Experts of a small language model: a shared expert of 320 neurons.
Below are experts of layer 11 (counted from 0) of a mixture-of-experts language model. Rows are named router (the router's row for the expert) and show model dimensions 0-95. Each number is 128 + 32 x the weight over its row's rms, rounded and kept within 0 to 255. Numbers have three digits each.
After each expert's rows: a language model's description of what the expert responds to; "gets" lists some tokens that make up at least twice as much of what it gets as of all text. This comes from a sample of Wikipedia text that the model never trained on. Tokens count by the router's weight.

# expert 62
router:181080104134146132140097168162156091113172091123059049109106071137101153111150125104122150122126132127092174144068119140094162086140140122142135109131073100098086124137120089110214148088149164168179121151119097113140054094109163103116157135055137150148147161127160191126083132116113123177
Possessive and personal pronouns in narrative text, often before a noun: his bank, her wishes, their machines, 's, him, them.
gets: "'s", " his", " her", " their", " he", " its"

# expert 20
router:181111123123166128195158143178137102055099106094104170092104097181146137179149147112112152118197159156138147106063147151114132127150099159132162089136077102110093096121099161116104105137130165157211120162115106130098105110169135130111149144074163106155153113101182142121123140184134146156
Numerals in stats tables, scores, times and measurements, usually after a pipe or colon: 51, 45(33), 400 m, 4.3.
gets: " 3", " 6", " 4", " 5", " 2", " 7"

# expert 51
router:125024125173104150165118118203168101077103137145124118124099112138111076157101094125113086094080104158107113109082133117120115178135136164144147077155131132093164089091151114084112089144107171108158105142152130071077104141133117125108118090046120135158093123183157170146124081167072136200
Colons after infobox fields before numbers (No. of episodes: 8, Duration:), commas after clauses, and words like including, by, a introducing items.
gets: ":", ",", " of", " a", " by", " on"

# expert 26
router:155097145096149127153104164192189078103144121124142134142143119113154112113131134144166162127141148113200149146099085201105120152158112147096129088137098145164159124131166064144118116115123109105126138106150172158064132125128145121103160090133083113086158181122170185106134150188151138078
Initial letters and early pieces of proper names, website domains and taxonomic names in lists and infoboxes: B(orm)otukha, www.c(ssd), Bac(illati), Chic(hester).
gets: " B", " R", " C", " M", "B", "C"

# expert 13
router:084084113134144108187163157145140165096164107108113142116107049082110148168181141149079133117111112129082162143115128178157095145141080112107074070152088138137123108127128126132142111147117149155125075115099125079104114118135154052062135103075107176131126144157158172136159109135133133089
Pipe separators, dashes, colons, slashes and labels inside tables and stat lists, such as |, Episode:, Nominated, +, MF.
gets: " |", " –", " -", " 0", ":", " /"

# expert 56
router:122107133131148165132124164126190069068061135071094134112181143097089112166145132118094127164132095158127166139092118131136133159163117138114098097139118187180107106087074108140174126136150124111196157128122132095083114137122129076110143117085092149131124161116128195106118132195057189169
Pipe separators after numbers in numeric table rows and separator rows, plus semicolons and dashes such as —; in stats tables.
gets: " |", ";", " 0", " 1", " ", ")"

# expert 40
router:142138109104189150100151156145133101028159112111128140125135107092132159082125088151111121148102170166122158135117157162113145094128092126131121086139114127164107104134160121066172112101173156156087093146140096138121110113150156098150091126105127160109123110166150169149146139186102151060
Opening parentheses, quotes, dashes, slashes and minus signs before numbers, glosses or birth years, such as (born, (Highland), −19.67.
gets: " (", " \"", "–", "/", "-", "°"

# expert 19
router:121127101138158139139109193152148118072133108114112146147131073111109124145102108162126130116108162121134108167151108129106158110143113164137111090162123103153120053098102119150125141105164062114139104156151146114139097084150134106077067100110153181123145169197132201099114134167135158121
Closing parentheses, quotes and semicolons that end items in lists and tables, as in (Townsend, 1939), track titles, ");".
gets: ")", " |", "\"", ";", ".", "),"

# expert 48
router:165080136159091191159176128176200115117071142078179134115120112100197075154110100127116135086111122191152181147113141131115156137183151177135118087089107122142114109143121103117166114100123089180145130140113084088056135130155116116110135087018113126183142152151145142128109168150161128144
Linking verbs and evaluative predicates like was, is, been, very, similar, important, more, in descriptive or critical statements.
gets: " a", " is", " was", " are", " were", " be"

# expert 12
router:151030176115099150171153204169143074079144107044111097099104104083092156168095114133086094118098135153163118175135117137084135088144130198138102091110114172128108119122154080098123114099183130174121116185161096141092149108069127087118141096127141155126146165103165172107147142107117163146
Conjunctions joining list items or clauses, mostly and, also or, but, while, until, ampersands and slashes.
gets: " and", " or", " but", " to", ";", " &"

# expert 30
router:136102109167155147118116174201168133027138134149110059140121090147138120167176139105137139119145122158130155169074147151133078110140124162079111101169107150149135091108127102139146131076134208131150146144134131107066129144136120112142110121115097147182158096175186138096163152169151156085
Month names in dates, like June 7 or October 2009, plus digits and colons inside tables, scores, durations and citations.
gets: ",", ".", " May", " September", " October", " January"

# expert 52
router:149123139139155155123150141167185120137132156129126112135096075137137119136108123134070124139085132160171156138113150169123135096139109165131137143138117155184113083114107131113168144160187096121178115131155150119127094154105165072087132121071126152110139121158154161138100151169080165118
Digits, degree marks, pipes and units inside tables, statistics and map coordinates, such as °E, 0 |, 2015, ±%.
gets: " ", ")", "%", "°", "″", "0"

# expert 34
router:135102185133126106149144140171147100145093118119113112101160108186159058128131109074149140123107142165145155120087123128075094079151114157165113093083114149145173073130175119120139161158148170168127118127119112121130128180138110115099168084085199164104161128135131186116125172118076158127
Wiki section heading words and markers right after == or a line break, such as See also, Charts, Personal, History.
gets: "==", "===", ":", " ==", " also", " including"

# expert 6
router:159073186142167180128107124180131063095123135137110129114095094153122095086171105135108120119100128113149168171075160136172177101126125177138153078181112139136091047141114129100098149130143132122104104103125121111092126105137113162157116142127087198183102135182164123145129118139090145095
Commas, closing brackets and other punctuation closing a clause or phrase, often before and, which or but, such as America, and 1998.
gets: ",", "),", " (", "\",", ")", ";"

# expert 11
router:141155158106162161139096147158171135100174091083119114122104091142105110190119149110100137108087096230127134161113140210083120120155091155154144062090124129171076062176158145121144101086168144133127139141123080144123146102156119067106164109127088138152124146167157180152139130172102149144
Years and the dashes, semicolons and commas joining them in sports season lists, timelines and tables, such as 2008–09, 1995; 1996.
gets: "–", ",", ";", " and", " 2019", " 2008"

# expert 36
router:193093170175137145151057172142156095154121151098139122135069119135142111155173111151087108133179119129128150138085104102141163138133133146178150080124129174148179117160177055110169074128126115166173130131166113119068123081149117062122147134068099139111149122115131178077110133130132140148
Newline tokens, especially right after section headings marked with == or ===, and before list items or new paragraphs.
gets: "\n", "\n ", "==", " ==", "===", "\n\n"

# expert 61
router:144089098132126126106132162147133130132099130122141111174074089188148145161148079105163141124111182179154137137076145132158167149103126123171142108146140133179121099151117088148163190135103163152168082170165095128075136102124154091140111140131131128175147132125122146145154124157142150112
Raw bytes of Chinese, Japanese, Thai, Korean and other scripts, plus lone spaces and newlines in tables and lists.
gets: " ", "\n", " 0"

# expert 44
router:141095132164114096180080148170133092111132168149084101088128138195102144144109132101114197137167073184140184139080120131112183187131102219151153105082131134115123098128106127092124110142173157133144156164157134070092097093149118075100142094090092165164102137138213117131137113149092119157
Auxiliary verbs and small count words after a subject or and: was, is, were, has, had, plus two, three, four.
gets: " was", " is", " were", " are", " has", " two"

# expert 15
router:146077102149169160162125153158135107105110169128124125126087059126132080149124175121115161108136142169110106133092154128116194122116145124093114074140076167130116104097123113123147113154158139151144134086095106138131086141119125051121160169116117180178114139129183135136067128113120192117
Prepositions such as in, at, of, on, opening parentheses and commas right after a proper name or title in prose, e.g. Open in Miami, born 1968.
gets: " in", " |", ",", " (", " of", " at"

# expert 53
router:185063122147195148140147136146194114065133130118075143139108100166113141174174127156116113127147173137126151124106101148118118136172120178143146090131133111153065127108112138132108170168179119155180092145147115071045124153132136093097128165066081143168154126146131167089107146195121150165
Digits and number pieces in tables, especially decimals of vote percentages and counts, such as 47.48%, 26.65%, million.
gets: "0", " 0", "1", "2", "3", "4"

# expert 9
router:166107169137186136144109180148197093152081102147139113107057125141129130195163132132115118150152144168108156172120101091106139125110154124180108082129117133162183108135159076115145153115160098144166126107146130128057114095156115070135145129068105144125137077160127160102134122122142134134
Line-break tokens, mostly ending table rows or closing tables before a new row or heading; also paragraph breaks and prefixes like anti, non.
gets: "\n", "\n\n", "\n ", "ast", " non", " anti"

# expert 38
router:145100162140149110154119145132185125090115125136168102120135072127078099102190106077116158110181125179098138133122138154113100125165143129111173088162106125101135081145158084160161144152126156128142076123184083115095079066147154109090108149108111139117125123142175155127097127128143166116
Function words introducing a name, title or quote: as in known as, opening quotes, between, after in named after, the.
gets: " \"", " the", " of", " that", "|", "="